From a checkpoint of a small mixture-of-experts model trained on Wikipedia: 332M tokens.
Below are experts of layer 9 (counted from 0) of a mixture-of-experts language model. Rows are named router (the router's row for the expert), gate (a neuron's input weights, with its number), up (a neuron's input weights, with its number), down (a neuron's output weights, with its number) and show model dimensions 0-159. Each number is 50 + 10 x the weight over its row's rms, rounded and kept within 0 to 99.
Before each expert's rows: "comes before" lists some tokens at least twice as common just after its tokens as in all text; "comes after" lists some tokens at least twice as common just before its tokens as in all text. This comes from a sample of Wikipedia text that the model never trained on. Tokens count by the router's weight.

# expert 5
comes before: "\n", " ", " 0", " 1", " —", " 3"
comes after: " ", " 0", " —", " 1", ")", " 2"
router:50 49 40 46 48 43 54 63 44 35 58 44 33 48 48 40 39 50 54 66 41 82 49 46 39 50 51 49 45 46 45 39 48 38 35 50 36 53 40 49 49 57 42 72 59 56 40 42 40 52 40 57 49 50 45 29 59 68 55 45 35 63 27 52 41 49 45 45 60 51 42 44 56 25 54 42 50 41 75 39 43 42 46 53 55 47 56 34 53 54 40 48 49 51 46 56 58 55 52 40 61 62 50 54 58 63 73 61 53 64 48 58 60 41 48 52 50 63 65 48 54 59 47 64 62 60 38 34 47 75 52 52 57 59 36 36 47 65 47 35 47 59 35 51 63 48 51 52 57 37 45 59 62 52 46 58 40 42 61 25
gate0:41 45 44 36 46 46 71 53 54 57 52 55 50 42 43 67 47 46 45 52 43 45 50 52 34 46 58 40 48 61 49 46 43 39 68 60 49 62 45 38 57 45 60 58 57 60 49 36 52 32 68 62 42 47 65 57 47 49 39 60 47 49 46 45 50 49 58 36 58 72 44 71 38 66 47 47 70 57 56 54 29 58 60 46 53 45 50 50 53 55 64 65 70 41 64 35 47 41 48 44 43 52 50 57 51 59 52 46 56 43 64 38 51 51 50 52 49 43 46 49 53 59 40 47 54 57 41 54 64 58 30 50 50 50 29 70 59 68 35 42 65 69 57 81 42 67 56 71 51 70 63 40 59 56 56 40 56 59 50 48
up0:60 54 53 65 54 50 37 48 69 51 51 48 51 57 48 41 52 49 51 53 69 48 57 62 50 63 56 52 48 48 60 46 54 48 43 44 50 26 53 55 47 53 44 42 57 47 58 65 31 61 35 36 64 56 47 30 56 55 67 30 60 57 47 47 60 57 57 51 45 44 66 32 62 38 64 50 36 45 53 63 68 49 37 62 45 52 54 42 49 43 29 42 42 45 41 44 36 66 45 58 58 42 48 39 41 46 37 60 48 69 46 43 48 52 44 46 31 58 73 62 53 45 59 66 37 40 62 45 38 43 49 57 51 55 53 30 44 48 65 70 25 45 51 47 59 44 57 59 51 27 45 69 34 50 46 61 42 50 45 44
down0:48 47 40 47 61 58 64 42 46 34 42 53 50 38 35 60 50 46 35 35 46 56 44 31 35 41 44 42 27 61 50 41 40 57 39 52 36 52 49 47 48 48 41 52 29 59 44 37 42 46 41 55 46 35 71 66 46 62 51 40 40 29 54 40 61 48 36 50 49 40 40 41 34 61 50 56 43 65 35 56 32 43 61 50 65 56 42 49 54 39 67 62 46 52 64 52 44 49 56 63 31 55 48 44 47 58 37 47 55 30 45 59 38 60 38 45 60 64 44 50 56 49 41 45 43 56 29 53 49 52 34 69 47 49 50 62 53 69 49 58 62 70 55 41 38 38 49 50 63 53 66 53 60 53 41 59 65 43 39 45
gate1:29 44 61 63 74 50 61 72 53 44 40 48 50 62 57 42 43 38 50 74 47 47 44 55 52 45 54 61 53 40 48 51 53 47 47 40 63 36 64 54 39 48 62 64 45 51 56 61 50 58 64 48 67 67 51 57 46 63 56 40 49 59 45 50 33 48 50 47 59 51 56 68 47 51 58 58 48 45 47 56 61 35 47 34 50 40 48 35 61 52 38 44 55 46 51 36 53 53 49 54 55 39 63 45 52 44 45 67 67 62 59 44 34 59 44 69 44 43 44 37 50 55 39 44 35 64 41 59 42 68 71 56 39 40 28 52 53 56 38 49 46 24 38 41 41 46 42 50 59 44 58 43 80 39 45 51 51 42 40 47
up1:41 51 64 59 68 50 45 69 53 41 41 67 36 55 54 52 59 38 61 58 50 43 50 56 45 53 50 68 53 42 40 61 58 50 63 26 49 35 56 42 41 57 55 64 49 55 58 51 55 59 50 54 59 50 36 63 50 65 52 47 38 58 59 56 41 47 43 43 60 44 47 65 60 42 46 50 46 41 48 41 60 41 47 41 48 31 40 32 65 46 40 41 54 49 59 30 56 48 66 64 44 35 59 49 62 38 39 66 51 43 54 38 32 58 52 65 55 39 36 39 46 52 40 52 42 64 44 60 42 53 65 66 39 46 26 37 53 59 46 39 45 22 36 45 47 48 43 52 57 43 55 51 77 33 51 56 48 41 34 51
down1:74 48 47 52 49 50 31 47 42 53 57 47 49 45 54 56 40 46 52 51 55 54 49 55 69 45 28 43 42 58 27 60 45 48 42 44 60 53 46 46 61 49 61 69 43 86 47 61 46 51 58 53 44 43 24 48 55 64 54 54 58 56 47 49 72 40 38 48 38 62 54 52 49 56 58 55 46 41 23 57 54 58 57 42 31 43 43 45 55 61 62 34 63 54 51 52 56 52 39 45 44 48 49 42 45 62 57 43 42 41 44 47 36 45 51 64 44 39 46 76 43 45 43 56 41 51 42 55 55 65 68 54 52 39 56 41 38 25 58 54 68 43 47 49 53 69 57 30 38 57 48 52 48 49 42 66 42 44 47 39
gate2:49 40 40 50 52 45 31 50 56 34 52 58 55 64 49 34 48 70 37 36 46 46 68 56 58 39 49 36 41 52 63 54 32 66 38 60 37 53 51 57 49 31 52 63 48 52 39 41 46 60 56 53 62 36 34 57 57 60 54 41 50 56 47 53 40 52 54 50 39 27 55 57 47 58 45 47 31 52 58 48 48 63 40 47 41 63 42 55 33 53 58 33 45 55 69 57 55 55 62 63 37 56 54 49 34 27 41 56 46 57 34 39 54 54 52 46 53 67 46 48 37 38 48 59 41 49 70 34 64 59 51 47 48 45 48 45 59 45 37 50 46 54 39 50 29 47 51 44 34 58 50 42 59 46 45 71 65 24 37 42
up2:55 51 38 59 55 46 53 40 55 34 49 60 45 52 49 39 49 74 48 33 48 42 61 50 62 45 50 33 53 64 58 62 37 59 32 55 31 46 55 63 57 38 49 67 51 48 32 41 50 62 59 51 52 33 44 60 50 56 63 37 55 44 51 53 40 56 51 50 45 28 55 44 42 54 39 45 32 53 63 52 44 56 55 44 39 58 49 50 36 59 62 45 45 46 66 62 56 61 49 59 42 59 48 50 31 33 40 65 52 55 35 44 47 55 58 49 54 52 25 55 46 37 68 66 43 42 59 40 56 66 32 59 46 34 50 40 65 38 35 57 42 64 48 46 42 54 49 49 45 65 48 50 55 56 47 59 68 27 46 27
down2:48 59 62 37 53 40 58 50 46 43 54 67 42 36 58 40 45 50 62 51 54 36 53 64 48 53 54 49 77 40 50 64 55 65 55 49 51 45 58 52 67 58 47 59 59 52 50 53 65 70 29 64 53 61 65 48 38 44 54 56 51 43 53 58 49 50 50 69 61 29 49 58 43 48 44 63 52 58 38 40 52 41 26 39 55 53 63 48 51 43 31 49 35 49 52 54 52 67 37 44 30 48 48 46 68 50 39 57 46 47 55 45 33 54 46 34 55 57 46 48 47 33 59 69 57 50 43 68 41 42 57 53 36 41 60 56 45 41 53 64 44 37 44 42 34 57 63 53 44 41 72 65 40 36 49 47 44 50 59 73
gate3:46 74 51 66 67 38 52 41 69 37 54 42 59 45 53 56 44 50 53 71 43 59 51 54 64 51 63 58 61 44 61 54 58 47 50 37 60 50 55 38 41 41 50 47 40 55 42 74 66 45 64 41 37 36 53 67 63 57 40 62 48 67 58 52 45 58 48 54 44 35 66 61 59 62 55 42 60 36 61 51 48 53 45 57 50 68 45 52 46 42 42 61 53 50 46 70 55 45 70 46 53 41 42 48 64 56 59 80 63 45 60 47 55 48 43 66 50 46 48 65 30 46 61 43 65 65 25 38 43 44 54 48 35 53 50 59 52 53 41 35 49 38 59 55 53 45 41 34 59 35 56 48 59 47 44 55 59 48 52 45
up3:52 46 48 49 22 54 44 44 44 52 35 66 43 51 48 60 54 53 40 46 56 40 46 41 61 68 32 28 40 68 40 63 57 53 64 56 40 48 53 58 62 58 66 43 63 51 56 42 34 61 45 74 43 56 35 35 51 30 55 30 57 43 38 50 51 53 32 52 37 72 38 57 50 24 52 32 53 44 39 58 46 65 47 59 59 46 54 48 49 55 58 49 43 56 41 45 49 51 48 68 43 62 50 46 41 36 52 23 52 35 32 66 42 45 45 49 54 48 32 48 56 44 51 56 50 45 46 50 57 51 47 50 44 42 56 41 59 40 59 52 34 54 48 54 57 45 48 71 53 50 57 50 55 55 64 55 40 62 65 54
down3:49 61 37 50 36 46 61 47 55 57 44 34 36 39 39 47 66 47 40 44 50 53 59 46 64 42 80 45 47 32 67 45 58 51 54 53 62 37 42 47 70 66 43 44 47 33 36 65 61 39 54 36 59 46 63 74 46 41 36 37 61 45 58 57 53 45 54 50 38 56 59 55 42 59 44 41 57 47 69 60 37 39 42 65 53 55 52 74 49 37 42 59 43 43 49 59 46 50 43 51 39 53 62 60 53 53 40 49 51 44 58 61 51 23 71 51 46 60 62 72 40 47 52 55 54 43 61 52 36 47 37 54 29 52 45 62 59 51 60 48 32 51 56 41 52 46 52 59 52 40 56 52 35 47 65 50 62 46 49 52
gate4:34 48 45 64 54 50 63 53 54 20 63 59 61 39 48 47 53 57 48 44 58 83 67 31 41 44 51 56 41 49 66 47 46 44 62 62 52 39 44 59 46 39 44 56 33 63 57 30 47 72 51 62 59 53 53 50 47 55 38 46 48 51 43 33 61 73 53 53 52 62 43 53 55 61 41 44 34 41 71 45 47 48 68 39 47 50 54 42 41 40 50 39 50 41 58 54 60 50 44 43 64 54 63 46 25 45 37 40 57 59 32 32 58 45 49 46 42 52 55 40 40 47 43 66 52 46 47 54 55 42 44 68 60 35 46 60 61 52 56 45 54 53 59 43 50 42 58 40 43 65 51 45 45 42 28 61 53 49 45 52
up4:31 52 39 69 52 54 47 51 42 23 64 67 70 40 42 46 58 53 46 55 54 80 61 34 51 41 45 53 46 52 58 55 50 44 59 71 54 49 44 64 54 39 46 59 37 65 56 25 50 60 60 54 62 58 59 43 52 52 45 50 42 50 43 38 62 74 48 58 57 57 45 50 42 57 45 52 36 51 70 41 54 43 61 32 49 55 59 40 49 49 47 44 47 41 54 55 71 47 53 53 65 60 54 42 36 53 39 48 46 53 24 33 55 55 42 53 47 52 46 41 45 50 40 61 55 46 51 53 54 44 48 60 59 25 57 54 49 49 58 50 52 62 54 44 45 43 56 31 52 54 52 43 46 26 20 60 51 45 48 46
down4:42 63 58 37 45 66 51 56 63 46 41 64 61 46 56 51 43 42 47 55 54 58 59 53 53 48 43 34 66 74 67 45 65 52 60 36 52 40 52 44 65 37 42 58 52 70 69 29 70 56 51 46 43 47 31 42 61 47 49 51 45 51 55 60 44 40 48 57 36 47 46 45 45 54 46 48 57 31 48 57 50 63 57 61 51 60 54 43 31 31 45 46 66 50 52 47 71 72 51 38 53 57 64 45 44 55 42 56 64 52 49 36 54 62 35 62 49 44 55 32 47 40 67 56 46 50 52 36 66 42 67 66 52 54 55 67 48 47 44 61 55 36 54 57 53 67 50 75 48 47 58 54 47 46 38 51 39 64 53 55
gate5:57 52 51 52 74 42 47 42 45 43 51 59 49 45 50 40 48 44 61 42 52 64 62 54 34 41 49 49 46 41 60 70 50 52 53 53 64 66 56 43 46 57 65 55 48 38 53 57 38 40 41 61 50 54 23 38 53 55 35 44 53 63 43 55 72 46 31 30 53 42 55 47 46 41 52 51 48 70 56 55 56 56 42 63 53 56 46 40 31 49 37 33 47 40 50 51 53 46 56 38 37 56 38 54 39 63 42 67 52 67 56 42 66 58 47 67 54 36 53 32 35 66 35 56 51 52 48 47 55 78 54 54 46 28 59 57 46 35 38 46 70 49 33 59 36 37 55 53 56 59 53 55 60 39 47 40 47 54 48 38
up5:42 49 52 44 32 55 55 52 50 51 48 36 56 51 55 61 52 54 47 58 50 32 43 49 66 56 53 46 50 61 44 28 53 49 47 52 40 29 43 50 55 46 32 41 59 66 48 36 62 60 57 41 46 38 73 65 50 50 65 53 41 36 61 45 32 53 65 68 47 58 43 46 52 61 44 51 56 33 48 45 40 38 55 37 52 45 52 62 68 51 62 62 47 58 51 45 48 53 40 57 69 42 57 39 59 38 68 34 47 34 38 55 37 39 55 40 45 66 49 71 59 31 65 46 52 47 50 51 40 17 51 49 53 74 38 43 55 57 50 54 28 43 65 41 65 62 44 52 48 51 49 52 49 56 49 63 57 51 53 55
down5:56 66 48 55 52 41 61 45 44 45 50 79 67 56 46 55 44 57 55 40 40 59 54 45 47 44 59 36 49 33 36 58 38 53 48 56 67 53 55 60 48 55 53 48 48 28 58 46 38 47 49 51 41 42 33 51 67 63 55 50 42 25 60 58 43 47 36 55 61 40 53 49 50 67 67 63 67 55 55 46 47 51 46 51 59 64 55 53 48 34 46 30 47 38 54 53 50 44 39 54 22 66 49 70 55 62 45 63 55 39 50 44 38 39 38 41 54 53 49 61 54 63 48 45 58 45 46 53 41 52 44 52 47 49 51 60 50 55 52 49 39 51 56 39 23 57 77 55 36 53 46 49 66 45 54 39 47 21 65 50